{
  "num_hidden_layers": 12,
  "hidden_size": 160,
  "n_experts": 128,
  "experts_per_token": 4,
  "d_shared_expert": 256,
  "hidden_act": "gelu",
  "routed_scale": 1.0,
  "init_std_o": 0.0499,
  "learning_rate": 0.0085,
  "lr_mult_o": 1.07,
  "max_grad_norm": 2.0,
  "decay_shape": "linear",
  "final_lr_fraction": 0.1,
  "train_tokens": 674800000,
  "dataset": "wikipedia_en"
}
Below are experts of layer 4 (counted from 0) of a mixture-of-experts language model. Rows are named router (the router's row for the expert), up (a neuron's input weights, with its number) and show model dimensions 0-159. Each number is 200 + 20 x the weight over its row's rms, rounded and kept within 0 to 999.
After each expert's rows: "comes after" lists some tokens at least twice as common just before its tokens as in all text. This comes from a sample of Wikipedia text that the model never trained on. Tokens count by the router's weight.

# expert 21
router,202,174,218,195,238,193,202,208,213,161,180,234,210,199,188,194,212,210,189,225,186,192,209,178,234,207,181,193,225,214,194,215,153,189,209,189,187,208,177,209,194,183,195,198,180,181,182,176,208,186,181,176,195,210,191,223,198,185,175,232,172,202,202,174,186,214,215,231,225,199,219,191,234,176,170,218,214,205,223,203,193,170,192,195,183,235,223,181,220,168,236,232,208,204,203,223,194,218,220,256,176,196,187,200,188,208,243,170,169,245,210,232,202,208,168,205,186,175,190,216,176,227,199,200,164,194,202,148,167,208,173,226,201,179,192,199,173,202,191,233,197,214,176,226,190,206,198,190,219,189,202,196,219,230,208,192,176,196,187,191
up0,216,200,198,198,202,198,172,219,202,210,189,209,218,190,168,188,224,197,199,202,187,211,223,201,195,166,249,246,167,214,203,220,212,200,168,215,157,197,164,199,163,195,180,223,202,130,217,180,194,203,189,231,201,221,166,171,198,231,191,210,208,218,219,166,193,213,237,226,182,188,244,192,191,186,217,210,211,208,214,184,183,183,190,187,167,252,202,195,185,191,199,197,208,217,185,204,193,196,184,188,225,195,201,194,184,202,188,166,223,195,177,235,204,197,195,182,211,219,187,194,183,212,198,243,142,185,174,155,209,225,222,194,199,183,180,213,189,208,190,208,230,200,210,196,203,194,185,188,186,209,175,204,209,182,204,183,213,217,178,189
comes after: " ", "2", "–", " −", " +", " $"

# expert 31
router,208,191,200,184,217,206,214,192,176,176,212,209,209,219,195,201,194,192,191,205,203,189,197,202,166,208,191,200,196,187,203,189,151,192,218,240,166,179,224,228,201,220,180,209,193,230,167,230,172,169,179,179,208,194,228,210,200,190,202,222,170,211,195,215,201,178,182,223,188,199,215,197,224,163,199,169,186,177,208,197,224,202,191,214,179,223,238,215,165,213,216,227,215,217,189,197,230,201,210,231,200,188,207,197,197,196,202,232,167,182,198,154,155,208,202,217,202,174,200,201,230,244,196,194,169,260,195,177,223,224,164,224,203,217,202,194,161,190,170,204,209,209,174,205,198,203,227,229,239,177,211,210,220,204,194,222,217,208,225,183
up0,187,193,225,208,190,178,202,191,211,196,176,194,201,206,204,172,183,177,163,194,197,227,218,199,222,170,231,200,153,202,230,191,210,222,184,194,199,177,212,182,218,192,150,210,212,192,199,192,197,202,208,219,219,213,202,182,242,184,209,199,217,215,225,165,201,196,238,198,205,168,183,230,212,172,168,236,172,212,211,214,183,188,189,216,189,219,176,194,233,198,229,162,218,205,204,168,163,183,232,207,246,167,203,191,208,205,195,196,213,190,181,192,200,178,199,197,219,205,202,200,236,214,216,206,197,209,208,217,182,222,204,176,188,180,208,201,181,141,180,160,208,212,216,205,209,199,190,220,181,186,155,220,218,196,189,160,199,184,160,180
comes after: "0", "1", "9", "2", "8", "7"

# expert 12
router,220,198,211,193,206,209,204,203,183,159,210,212,220,205,247,158,194,186,231,177,237,178,182,233,210,220,176,204,212,175,214,231,160,203,192,200,162,180,195,234,192,229,188,218,213,219,162,216,152,187,211,180,192,218,197,192,194,210,195,233,213,210,185,210,209,203,196,203,205,196,190,218,182,186,203,228,199,183,205,193,244,219,192,207,184,192,218,188,161,208,178,202,196,226,225,214,220,171,179,179,209,147,228,209,198,195,202,224,181,198,214,188,216,204,200,212,190,160,219,226,192,192,190,200,188,234,216,207,203,221,215,210,185,194,228,172,237,192,159,174,198,208,165,184,188,200,225,211,220,168,199,159,175,183,186,202,214,196,202,221
up3,196,179,205,182,214,179,219,183,185,167,212,195,210,214,208,180,190,222,176,229,185,204,155,217,186,205,208,193,212,199,185,186,200,189,169,183,211,213,167,237,203,208,211,216,199,201,215,202,220,223,218,199,179,207,212,192,216,213,190,251,205,221,186,219,215,201,174,141,202,183,184,232,202,190,180,183,206,186,200,184,224,226,212,190,197,226,207,196,216,220,225,170,211,188,177,202,189,166,188,212,199,195,179,172,223,207,218,203,214,214,226,189,217,171,204,190,193,204,200,199,276,244,179,199,187,173,206,219,223,209,214,182,177,211,184,219,211,161,205,200,183,193,189,242,229,142,169,230,209,187,211,198,218,216,170,221,195,182,198,211
comes after: " the", " United", " National", " World", " New", " The"

# expert 29
router,181,158,189,193,236,176,184,178,190,177,165,223,229,221,200,177,204,224,229,186,197,213,189,212,234,180,233,182,186,186,207,199,174,199,219,258,188,178,204,226,192,217,183,170,216,215,201,202,190,201,221,224,200,201,189,184,174,166,218,220,227,194,208,226,188,228,159,208,214,196,214,219,188,180,180,200,184,223,189,183,255,213,174,227,193,193,228,204,172,182,192,200,227,205,203,218,226,203,213,197,217,211,197,238,163,200,202,166,155,179,181,221,211,194,217,209,239,186,206,213,198,229,209,197,216,236,200,196,201,193,167,197,162,183,208,202,186,184,199,174,173,199,188,174,214,168,216,201,192,183,212,194,226,197,215,213,207,224,210,196
up0,271,199,206,214,181,245,206,191,196,156,223,218,195,178,229,216,195,228,183,175,192,151,181,188,206,196,187,180,193,221,197,170,192,196,184,219,199,228,236,234,199,205,205,169,212,181,181,192,214,195,192,207,209,189,198,171,211,227,234,186,209,180,220,189,204,194,211,209,171,211,181,167,209,204,200,191,191,193,221,175,215,178,196,175,203,205,197,208,219,162,181,217,213,224,183,193,184,178,206,174,197,208,198,217,207,220,233,229,212,190,220,207,179,189,183,211,240,212,203,174,222,213,197,177,177,196,207,161,220,186,208,173,195,233,196,185,198,210,209,190,210,243,220,156,215,221,170,222,203,181,174,233,199,187,192,213,195,178,200,162
comes after: " the", " a", " The", " this", " first", "th"

# expert 114
router,211,150,198,172,223,205,206,200,220,208,179,179,200,208,181,214,187,161,176,201,233,225,241,181,183,223,170,196,194,190,190,236,211,188,175,182,214,171,193,199,211,195,214,214,192,189,228,187,208,208,199,226,188,220,202,215,254,187,183,211,223,224,207,243,189,186,211,209,178,183,229,195,232,215,194,194,203,221,207,203,187,192,218,226,226,219,183,210,207,230,184,186,210,184,215,210,172,218,181,229,181,182,182,242,224,219,181,179,170,209,206,205,194,189,218,216,219,206,180,202,228,203,174,210,215,204,206,204,253,201,180,217,183,184,203,212,189,185,176,205,162,145,184,195,211,180,232,170,186,203,192,216,169,191,209,197,164,202,172,174
up0,202,211,203,149,194,193,210,225,189,213,185,196,194,209,224,214,186,235,116,215,232,168,197,184,208,197,159,234,202,225,190,241,180,188,208,203,164,212,173,219,184,228,219,212,171,204,206,186,157,189,208,190,217,194,179,189,241,242,156,194,198,212,189,193,187,196,187,204,200,218,197,204,204,178,202,224,195,186,195,175,197,237,203,201,193,207,194,190,194,205,196,207,198,200,176,223,203,176,151,216,200,189,202,209,202,206,171,226,209,210,189,214,206,214,218,200,217,207,223,221,208,180,208,223,215,191,236,156,211,217,204,192,228,175,182,186,177,204,208,188,205,171,251,172,192,223,202,208,229,216,185,199,202,174,203,207,205,202,200,173
comes after: "4", "5", "3", "7", "6", "0"

# expert 24
router,183,165,207,188,180,219,186,192,206,192,175,159,187,218,199,238,204,207,211,181,199,214,211,213,174,208,181,181,193,183,219,184,221,209,207,213,152,215,205,154,202,211,184,221,194,157,189,240,220,219,215,207,197,218,199,186,228,217,183,209,182,201,179,205,201,168,189,192,223,230,182,179,222,179,221,180,189,220,218,195,187,185,229,209,233,184,175,185,214,200,179,159,199,193,235,195,182,220,176,225,212,189,176,195,192,185,239,195,194,231,217,190,235,208,172,224,236,186,218,182,204,188,166,233,227,209,216,216,224,160,213,198,167,207,200,202,163,225,185,230,188,190,204,208,222,190,208,208,232,199,183,184,190,194,230,197,169,202,176,189
up0,213,204,226,200,185,147,222,168,177,226,192,208,194,203,209,188,179,205,232,193,197,190,207,187,193,176,188,193,220,235,200,199,224,220,208,197,172,192,209,189,164,194,205,194,210,188,213,224,222,186,170,204,204,225,221,175,160,216,193,199,181,199,237,221,176,194,218,192,206,195,198,197,188,170,221,227,231,164,185,216,199,220,204,247,207,179,190,196,194,203,160,202,177,219,198,194,188,196,174,196,231,171,196,201,182,200,164,204,192,209,204,221,184,204,207,164,206,221,205,219,195,245,169,192,199,205,220,217,179,198,184,190,172,182,141,207,165,195,223,239,210,242,194,185,203,163,175,226,191,205,229,163,190,185,186,193,206,235,198,192
comes after: "2", "0", "3", "5", "6", "4"

# expert 65
router,187,190,201,222,213,228,198,218,216,201,163,208,238,176,198,227,209,195,219,215,193,234,235,225,193,210,170,192,217,217,200,192,223,187,154,216,218,195,246,203,216,176,207,206,201,194,218,198,217,213,189,202,185,223,153,214,233,196,176,219,226,200,205,202,180,186,205,201,203,201,188,198,210,220,202,189,202,233,193,188,195,175,173,180,224,198,196,205,203,203,172,182,202,222,205,189,192,203,215,179,183,187,172,185,195,214,211,200,186,226,199,216,219,183,196,189,156,204,168,169,177,185,210,178,229,173,226,134,207,204,154,216,211,206,176,187,170,262,181,237,231,212,204,220,204,187,229,179,204,194,187,179,190,187,218,202,201,195,189,234
up0,204,212,223,208,223,197,206,210,187,223,179,222,187,216,182,237,204,201,187,178,205,197,198,172,214,193,236,155,165,199,228,213,172,179,231,158,198,184,196,159,213,195,194,211,209,233,209,213,166,172,188,180,201,189,175,178,197,189,151,236,164,183,198,231,204,195,198,221,210,220,188,251,215,190,222,194,201,193,209,173,215,202,211,181,190,222,189,188,204,215,216,186,214,213,199,182,172,187,217,202,179,157,203,213,219,180,214,208,170,196,156,205,183,235,190,192,206,230,183,209,183,215,248,210,232,241,199,219,207,189,211,175,228,206,209,221,215,194,212,195,198,194,197,206,185,192,192,181,225,210,169,205,179,238,199,237,210,195,210,185
comes after: ")", " ", " Candidate", " Title", " Team", " Votes"

# expert 67
router,185,196,208,211,200,195,219,195,195,215,165,173,204,215,192,198,224,218,216,198,180,235,168,188,198,184,186,216,214,216,213,205,204,199,200,182,146,228,194,194,184,163,215,216,229,189,204,192,176,163,190,225,191,161,186,166,238,183,230,179,205,173,190,177,192,198,185,196,219,227,205,243,179,198,198,196,198,208,195,181,182,212,175,203,222,170,184,214,208,184,185,195,195,200,193,193,203,195,173,221,178,202,195,185,242,233,235,174,150,230,204,207,225,219,214,227,234,173,214,235,188,184,181,223,230,226,199,207,184,148,219,217,199,163,201,203,218,198,227,196,211,210,198,189,186,165,211,197,183,240,190,179,192,217,225,208,217,212,203,203
up0,208,203,210,194,188,231,207,185,205,188,201,229,221,202,194,213,199,181,196,191,216,195,221,213,224,187,182,169,197,250,189,176,168,210,242,200,196,210,169,202,176,189,205,204,221,215,176,212,170,171,205,180,216,208,192,192,175,228,221,204,211,195,222,163,190,189,214,173,186,185,200,198,226,191,186,232,222,230,199,190,209,176,190,193,152,211,167,183,222,175,227,220,208,224,188,206,200,208,189,192,153,211,180,196,215,221,228,234,197,193,201,175,212,165,186,196,190,223,219,157,217,223,199,241,194,218,168,211,213,197,195,252,196,220,203,199,173,225,196,196,213,212,189,186,199,191,203,215,186,187,219,161,181,187,185,271,192,221,204,201
comes after: "-", "Personal", "Scientific", " Binomial", " Time", " •"

# expert 93
router,219,203,192,227,208,192,216,188,195,223,202,209,196,182,272,213,177,176,199,189,236,230,195,185,209,223,169,205,212,185,209,220,180,212,161,159,160,187,183,218,209,223,206,226,228,207,185,177,184,211,206,216,177,213,187,158,213,194,187,220,195,226,194,203,220,176,177,190,214,192,189,201,186,223,233,228,216,208,147,185,203,215,231,204,201,209,207,201,205,209,209,196,160,209,208,216,203,186,206,189,205,187,224,241,203,217,203,181,167,234,187,185,217,175,193,190,178,181,208,215,185,184,172,199,172,232,248,196,152,216,210,218,208,186,198,186,199,203,184,204,214,196,200,198,199,221,232,232,215,196,208,183,193,159,212,188,203,198,161,215
up3,195,207,177,205,175,188,199,189,215,212,213,189,209,172,211,241,197,170,194,216,210,211,205,224,206,180,193,229,177,181,203,162,193,177,167,197,199,220,181,202,175,184,194,184,202,209,201,191,221,218,174,185,205,186,231,199,175,177,229,165,216,174,219,217,203,201,194,215,208,164,195,224,161,203,180,195,194,229,194,154,181,186,195,251,203,215,213,215,216,187,211,187,212,218,215,201,184,174,215,180,169,212,218,167,226,214,193,178,209,182,187,234,209,220,217,199,167,224,215,186,221,246,232,176,193,213,208,182,200,154,222,215,194,241,205,228,189,178,203,191,200,226,217,197,220,208,247,227,181,207,171,181,179,231,202,207,221,186,175,208
comes after: "|", "-", " |", ".", "===", " of"

# expert 23
router,214,205,172,220,169,203,206,245,221,225,207,174,194,209,176,204,206,215,176,193,193,211,180,205,210,239,180,199,202,229,196,224,220,188,193,191,207,223,170,179,202,160,196,223,210,154,197,195,204,156,182,185,191,165,212,223,224,188,232,186,208,209,189,185,194,198,216,209,204,205,255,191,187,203,182,222,195,187,194,216,192,173,175,165,219,186,178,218,218,210,180,201,216,195,192,194,185,228,176,225,182,175,205,192,234,208,197,187,157,217,199,166,212,224,220,209,221,219,192,248,190,191,197,197,224,206,160,203,216,171,235,207,208,182,199,218,209,254,209,227,185,176,167,208,213,210,209,155,189,230,188,185,202,201,209,215,197,194,179,187
up0,215,215,187,213,176,184,193,182,219,146,173,201,203,218,226,214,224,220,168,143,199,187,207,172,221,176,165,175,191,203,192,186,237,203,193,211,189,232,216,229,212,182,196,176,192,201,219,207,152,189,221,199,235,195,179,210,190,227,192,167,237,191,213,163,201,179,198,199,216,220,193,200,219,239,185,211,219,222,174,181,161,176,203,196,225,225,186,213,172,236,241,182,194,196,214,219,201,202,189,165,198,197,147,223,204,217,220,190,172,217,194,190,202,182,176,216,228,205,202,210,167,201,210,204,178,187,205,171,197,207,210,208,191,216,206,210,204,230,212,213,219,191,228,206,174,206,209,195,183,232,211,214,216,199,180,203,178,192,201,178
comes after: "\n", " Clade", " Phylum", " Class", " Order", " UTC"

# expert 26
router,184,209,238,180,161,180,203,210,236,193,208,209,187,193,228,189,205,200,212,197,221,177,215,182,226,221,184,192,192,194,211,238,180,222,199,188,178,211,171,219,193,201,211,202,180,169,134,183,188,192,216,229,211,224,168,213,177,237,175,226,201,195,184,196,208,215,206,196,205,219,191,208,200,192,207,250,239,198,202,207,227,201,229,196,187,202,178,190,194,191,208,224,183,193,237,223,201,206,166,222,206,176,162,234,221,204,198,190,202,242,213,206,211,203,150,192,201,184,210,196,195,191,174,224,201,176,230,203,182,192,234,196,191,150,191,200,213,181,165,171,224,218,178,200,197,215,172,167,190,178,197,191,189,180,204,185,187,184,172,211
up0,221,218,146,195,183,211,198,200,236,207,192,216,184,181,211,201,212,193,178,187,204,196,158,222,214,225,207,220,180,162,201,213,171,208,201,199,196,244,196,184,210,196,195,198,201,193,165,203,193,169,205,225,204,184,174,217,228,157,188,170,177,197,244,243,198,173,213,212,236,215,192,188,213,196,195,245,225,189,192,222,212,174,196,188,208,228,180,221,207,218,235,207,192,165,188,174,186,191,220,195,225,200,200,183,203,190,219,176,193,220,172,208,194,209,182,197,225,178,207,205,222,225,189,198,190,154,198,185,198,228,218,190,199,199,219,187,194,218,182,212,169,213,201,192,141,194,200,165,182,211,187,179,194,199,203,236,214,182,214,155
comes after: " |", ";", ",", ":", ");", " Kitt"

# expert 113
router,210,184,192,218,199,192,191,200,194,220,172,182,229,194,189,207,175,215,175,210,173,218,230,200,213,219,197,193,192,187,166,224,232,177,209,206,220,153,192,163,189,177,231,216,199,201,221,182,173,197,188,202,179,203,180,197,221,202,226,200,229,217,213,184,194,199,231,212,198,179,240,184,188,222,171,213,197,212,147,202,183,175,195,188,223,190,194,202,206,208,190,171,198,240,180,221,170,224,211,223,223,228,212,193,217,221,175,199,203,205,198,198,182,189,221,172,187,214,181,198,187,190,231,188,198,189,171,150,198,204,174,183,241,189,200,240,195,251,211,238,171,185,177,206,206,190,237,195,175,230,198,203,230,195,186,213,235,199,187,185
up0,186,204,198,171,197,208,198,214,222,203,163,206,193,185,226,207,213,212,169,254,213,205,233,205,176,219,196,193,202,215,230,205,167,196,186,204,218,215,200,184,176,190,219,227,210,169,210,177,219,200,241,208,226,234,198,182,204,209,208,215,208,226,242,178,178,210,201,209,158,169,210,211,210,208,203,216,225,203,218,176,194,193,201,190,178,209,202,200,200,201,178,186,190,156,194,198,183,189,175,222,198,210,235,190,208,226,197,216,196,206,208,222,181,203,212,182,205,182,243,183,188,184,205,215,178,213,181,167,239,208,220,191,186,174,183,210,154,180,205,239,177,218,181,158,217,203,170,166,184,207,165,229,171,164,214,189,228,178,197,221
comes after: "\n", "|", "   ", "        ", "    ", "In"

# expert 105
router,185,221,191,179,227,214,226,227,207,152,217,204,191,221,228,173,242,212,223,207,204,209,227,199,194,230,202,215,222,170,207,205,159,205,217,187,217,227,192,172,197,195,200,195,210,207,209,208,179,187,209,185,179,218,217,216,222,183,237,230,215,201,216,179,219,189,213,204,212,203,190,204,157,150,172,151,210,173,221,194,190,232,199,214,203,220,212,174,214,163,218,216,175,196,193,196,185,156,193,218,224,204,194,219,204,185,201,222,211,194,201,219,197,212,184,199,201,187,231,221,202,169,201,202,214,176,221,140,209,206,200,211,226,207,197,200,228,177,204,180,214,199,143,192,187,191,203,160,198,190,184,216,179,189,185,187,218,173,181,227
up0,204,173,179,211,236,179,192,185,201,186,199,184,195,187,212,225,216,193,210,233,214,216,196,204,166,189,159,193,183,225,185,234,179,214,215,204,208,194,203,180,204,191,211,233,194,208,198,228,209,180,218,191,218,199,164,225,193,225,155,208,202,211,166,201,230,220,241,174,212,153,196,194,168,209,195,187,192,204,210,171,205,207,214,217,195,196,219,206,206,165,186,212,198,222,232,249,208,232,242,224,185,192,165,227,213,178,188,189,205,239,217,211,201,206,215,168,188,220,216,200,157,185,189,195,201,193,202,211,203,227,189,194,190,144,207,200,219,222,190,229,190,195,188,193,216,188,218,223,227,179,203,196,177,193,222,203,185,213,148,178
comes after: " S", " C", " B", " T", " P", " R"

# expert 97
router,215,185,193,230,219,201,200,201,188,241,190,215,230,225,194,205,182,209,175,226,207,194,194,204,157,190,175,189,236,203,204,194,163,192,205,189,174,222,229,216,200,146,185,223,203,202,162,189,204,177,185,195,183,200,222,192,230,177,202,221,188,170,199,177,181,201,192,216,224,205,215,204,170,188,178,175,191,206,182,194,210,217,175,207,225,200,233,229,173,228,221,225,228,206,180,189,187,194,198,216,197,201,187,174,215,213,234,205,190,213,212,162,182,207,180,211,212,163,200,178,193,199,170,192,177,192,176,185,166,197,193,208,230,205,156,212,173,227,232,245,223,217,192,230,192,204,220,217,221,209,197,171,233,234,228,208,219,210,211,191
up0,200,207,224,230,180,173,172,190,202,235,219,185,230,245,206,193,174,214,216,200,210,197,199,198,196,220,202,216,181,203,191,207,205,229,192,186,191,172,214,214,204,186,188,237,224,217,191,194,211,228,203,131,210,216,174,209,176,192,200,162,169,213,211,221,185,202,242,217,202,217,209,193,207,216,188,229,166,205,156,183,201,189,182,187,222,214,207,193,192,175,204,188,202,239,174,189,204,192,192,175,189,185,193,192,214,190,199,190,233,202,213,221,223,157,223,189,209,186,224,188,173,176,202,190,203,152,178,212,209,218,186,226,191,211,219,184,200,174,191,205,232,188,214,181,219,235,199,217,150,212,208,195,239,206,171,209,162,219,198,185
comes after: " ", "2", "0", "1", "9", "3"

# expert 14
router,202,185,202,193,235,205,208,187,211,235,177,190,210,191,193,237,199,210,169,227,187,189,216,188,196,200,176,189,228,210,211,173,177,205,214,183,167,238,201,210,186,172,195,211,183,181,198,225,198,190,196,193,204,210,227,206,184,162,210,202,167,236,197,186,184,177,178,214,212,215,200,173,233,143,218,180,202,179,203,202,195,206,211,224,196,178,189,171,200,206,214,207,195,182,199,186,214,236,172,256,196,190,197,186,174,180,215,229,160,211,223,203,167,208,169,216,173,184,198,207,199,235,180,208,195,246,152,213,192,206,190,213,194,225,211,211,172,205,203,240,167,214,208,208,190,234,234,207,236,184,221,219,187,210,214,207,192,221,187,192
up0,170,195,233,213,203,205,205,188,146,227,219,190,193,253,231,194,205,246,188,191,208,202,193,194,207,219,222,188,224,213,212,171,192,199,190,204,217,208,195,191,208,209,251,193,205,201,172,195,201,227,211,207,238,185,205,187,191,179,221,196,223,204,198,193,185,214,197,174,213,208,225,171,200,230,188,175,197,167,219,186,228,234,193,159,226,161,171,200,233,214,185,151,192,169,206,201,178,210,191,203,223,202,208,170,199,198,211,213,213,232,220,209,234,203,205,187,209,187,186,211,198,169,173,209,181,197,161,185,179,173,207,201,190,215,222,187,185,220,175,219,226,183,187,200,192,205,191,180,181,187,216,204,238,170,185,176,223,193,235,226
comes after: "–", " (", "1", "2", "0", "9"

# expert 64
router,221,187,175,204,184,184,202,205,190,212,207,172,193,156,192,203,232,222,190,215,211,200,168,182,179,201,215,194,233,166,208,162,173,193,179,190,195,223,172,161,205,200,204,199,177,186,212,210,193,178,205,208,212,229,165,216,203,206,199,180,195,234,218,200,217,180,188,207,213,202,201,188,174,139,237,192,205,188,163,182,196,214,193,200,207,201,165,175,223,154,250,223,198,237,193,196,180,228,187,189,214,232,222,202,197,236,194,181,193,177,208,209,216,208,226,179,187,220,214,237,212,181,211,220,182,186,202,160,227,226,209,218,197,223,196,180,200,182,201,217,207,234,220,187,200,217,221,204,186,214,197,238,173,213,173,208,210,197,186,173
up0,233,178,165,208,203,188,197,230,171,220,199,224,197,223,196,196,205,201,214,167,184,193,220,201,184,204,230,177,204,239,202,194,221,182,172,208,190,204,188,214,207,203,183,214,218,224,206,201,220,178,136,203,223,226,219,189,208,174,200,230,171,212,198,213,208,219,174,207,196,212,166,181,212,183,184,213,206,209,218,208,216,203,236,216,191,228,165,217,195,173,192,240,177,196,203,171,183,222,192,184,227,204,218,221,196,196,205,215,157,193,210,202,213,145,191,196,213,188,185,189,215,199,174,198,207,210,222,179,219,202,208,202,218,160,167,205,205,215,184,179,238,225,159,220,193,197,235,210,188,165,228,209,199,163,185,239,196,215,226,188
comes after: " (", "-", " c", " s", " p", " \""

# expert 34
router,195,227,174,176,205,219,210,232,197,179,217,200,194,188,188,221,221,222,186,211,219,197,248,214,182,223,181,205,207,185,216,203,183,213,232,163,204,222,173,163,201,210,200,192,167,215,182,216,176,191,225,201,200,212,212,204,211,203,190,226,213,230,190,202,218,163,216,185,199,211,198,188,215,197,193,189,203,187,208,194,192,229,202,165,199,227,170,185,215,188,223,222,202,184,176,202,200,184,200,251,241,173,216,196,194,164,186,223,212,182,214,202,157,207,179,186,185,165,212,212,227,174,220,245,220,191,214,150,188,228,197,218,213,209,198,171,230,209,205,199,199,156,202,206,216,196,210,196,187,187,177,211,172,206,201,153,167,189,175,239
up0,177,194,188,213,190,214,193,244,241,191,160,198,193,199,218,191,194,235,196,186,202,197,212,205,189,206,186,211,205,188,190,191,162,220,175,169,214,214,201,227,229,227,185,202,153,224,219,165,213,192,230,203,214,174,217,211,183,217,200,207,201,229,195,226,174,186,195,192,185,184,221,193,213,171,165,240,249,207,205,168,196,211,185,184,219,200,157,205,178,190,205,189,212,210,190,154,201,197,207,210,189,219,241,205,220,195,219,192,187,187,166,220,192,229,197,182,220,210,192,186,214,212,199,202,200,203,198,189,121,188,188,187,196,202,206,209,222,181,189,223,216,185,223,207,198,218,203,225,219,197,211,183,195,214,173,196,156,216,218,242
comes after: " M", " K", " H", " N", " T", " F"

# expert 95
router,192,177,202,202,186,237,187,208,200,161,191,197,192,193,178,224,217,170,188,193,221,222,237,207,167,226,177,201,212,187,194,197,154,212,223,192,218,175,229,197,193,213,207,223,178,162,217,211,204,195,219,194,205,215,211,212,202,177,190,201,213,171,199,234,186,197,204,208,232,199,232,174,217,215,203,199,200,226,230,181,200,190,198,237,221,212,178,176,206,179,194,219,237,176,230,224,162,180,216,197,175,207,209,216,196,210,182,224,160,197,214,233,174,215,193,208,199,176,200,179,220,205,204,216,214,229,196,209,239,207,181,209,177,220,229,205,181,181,165,225,153,185,171,194,199,183,194,168,227,202,196,204,192,226,167,159,170,208,173,184
up0,212,204,203,218,182,227,168,194,208,209,176,195,213,225,177,213,205,203,205,214,211,196,224,218,193,199,184,227,154,199,189,205,170,233,192,240,141,204,186,199,210,186,179,216,187,230,204,187,203,227,209,246,193,193,177,196,245,205,202,192,178,167,203,184,201,220,165,207,197,218,207,220,206,184,222,215,192,211,197,205,208,181,192,204,212,205,193,205,211,194,199,234,220,199,226,199,216,174,199,165,219,191,211,228,190,180,215,192,202,209,185,194,162,184,214,228,233,181,174,197,171,201,224,188,209,159,206,160,211,184,235,226,196,200,227,192,181,211,207,168,216,193,222,172,207,206,181,252,196,218,200,166,238,199,183,219,167,232,183,170
comes after: "0", " U", "4", "3", "S", "5"

# expert 77
router,216,185,201,192,237,199,174,219,207,222,202,188,205,225,202,183,208,203,173,208,181,194,176,196,183,199,191,208,220,239,171,188,167,209,215,196,193,188,222,229,189,175,213,191,172,179,176,196,189,185,196,199,218,205,205,192,212,168,210,218,175,181,188,178,204,189,215,194,193,206,206,217,215,166,176,178,198,204,221,220,185,192,206,209,217,230,247,182,164,206,230,211,187,211,171,205,187,225,201,235,170,191,209,187,180,205,228,198,189,228,195,205,160,208,208,220,222,171,185,214,207,213,188,195,204,227,158,165,182,211,188,218,213,207,163,235,177,250,199,251,179,202,199,221,201,179,211,219,242,200,222,189,222,240,212,157,160,213,189,204
up3,214,223,214,225,185,182,226,208,205,236,238,195,208,160,227,212,179,208,181,202,179,193,170,182,212,209,196,175,212,210,238,162,185,210,228,244,217,177,185,244,166,210,208,201,208,209,191,219,228,197,172,193,205,207,164,211,213,171,183,187,191,211,173,183,206,181,225,211,180,164,193,198,184,210,175,248,212,211,207,204,194,227,221,190,195,209,204,252,203,197,184,233,167,170,203,214,227,232,172,217,177,200,169,209,183,204,170,211,197,161,186,209,219,198,209,203,182,189,242,185,173,187,197,187,218,195,203,206,188,217,183,171,202,158,178,189,200,200,212,203,188,204,216,224,210,194,185,239,199,216,181,190,180,213,209,184,199,184,214,223
comes after: " ", "2", "1", "0", "–", "9"

# expert 17
router,175,193,221,215,222,201,194,173,181,180,175,216,234,231,220,182,185,211,241,200,203,208,176,193,217,185,233,197,177,200,209,188,222,220,223,208,164,198,194,243,181,235,176,208,242,207,192,191,175,204,240,214,209,188,162,153,193,202,199,188,231,194,197,223,203,239,187,208,192,184,194,235,193,182,167,220,216,206,215,205,204,213,179,217,187,190,224,178,182,201,146,186,170,196,202,227,209,195,201,176,196,204,233,202,184,213,194,179,193,206,178,221,227,185,229,195,204,164,229,180,180,219,190,190,235,234,202,196,168,195,180,214,180,181,199,193,207,192,192,178,182,223,218,198,187,185,229,206,178,207,239,217,170,208,222,213,188,223,196,193
up0,214,211,184,240,211,235,181,184,189,177,210,201,181,225,152,181,191,211,232,161,197,166,231,218,214,196,171,200,190,210,203,186,192,189,212,186,189,210,214,177,209,163,215,196,173,181,217,198,194,232,189,228,208,201,201,196,190,160,208,204,195,190,216,191,193,200,209,237,192,188,229,202,213,234,202,220,195,223,195,206,188,193,190,267,220,201,235,192,180,195,196,230,174,215,221,161,198,213,209,203,164,210,184,197,188,214,195,209,150,204,217,202,189,157,229,230,194,211,177,173,187,192,190,186,147,166,186,235,190,214,200,237,184,245,212,201,214,173,209,215,193,207,196,196,213,185,179,195,178,200,191,202,211,186,178,224,200,210,190,207
comes after: " his", "s", " the", " The", " her", " His"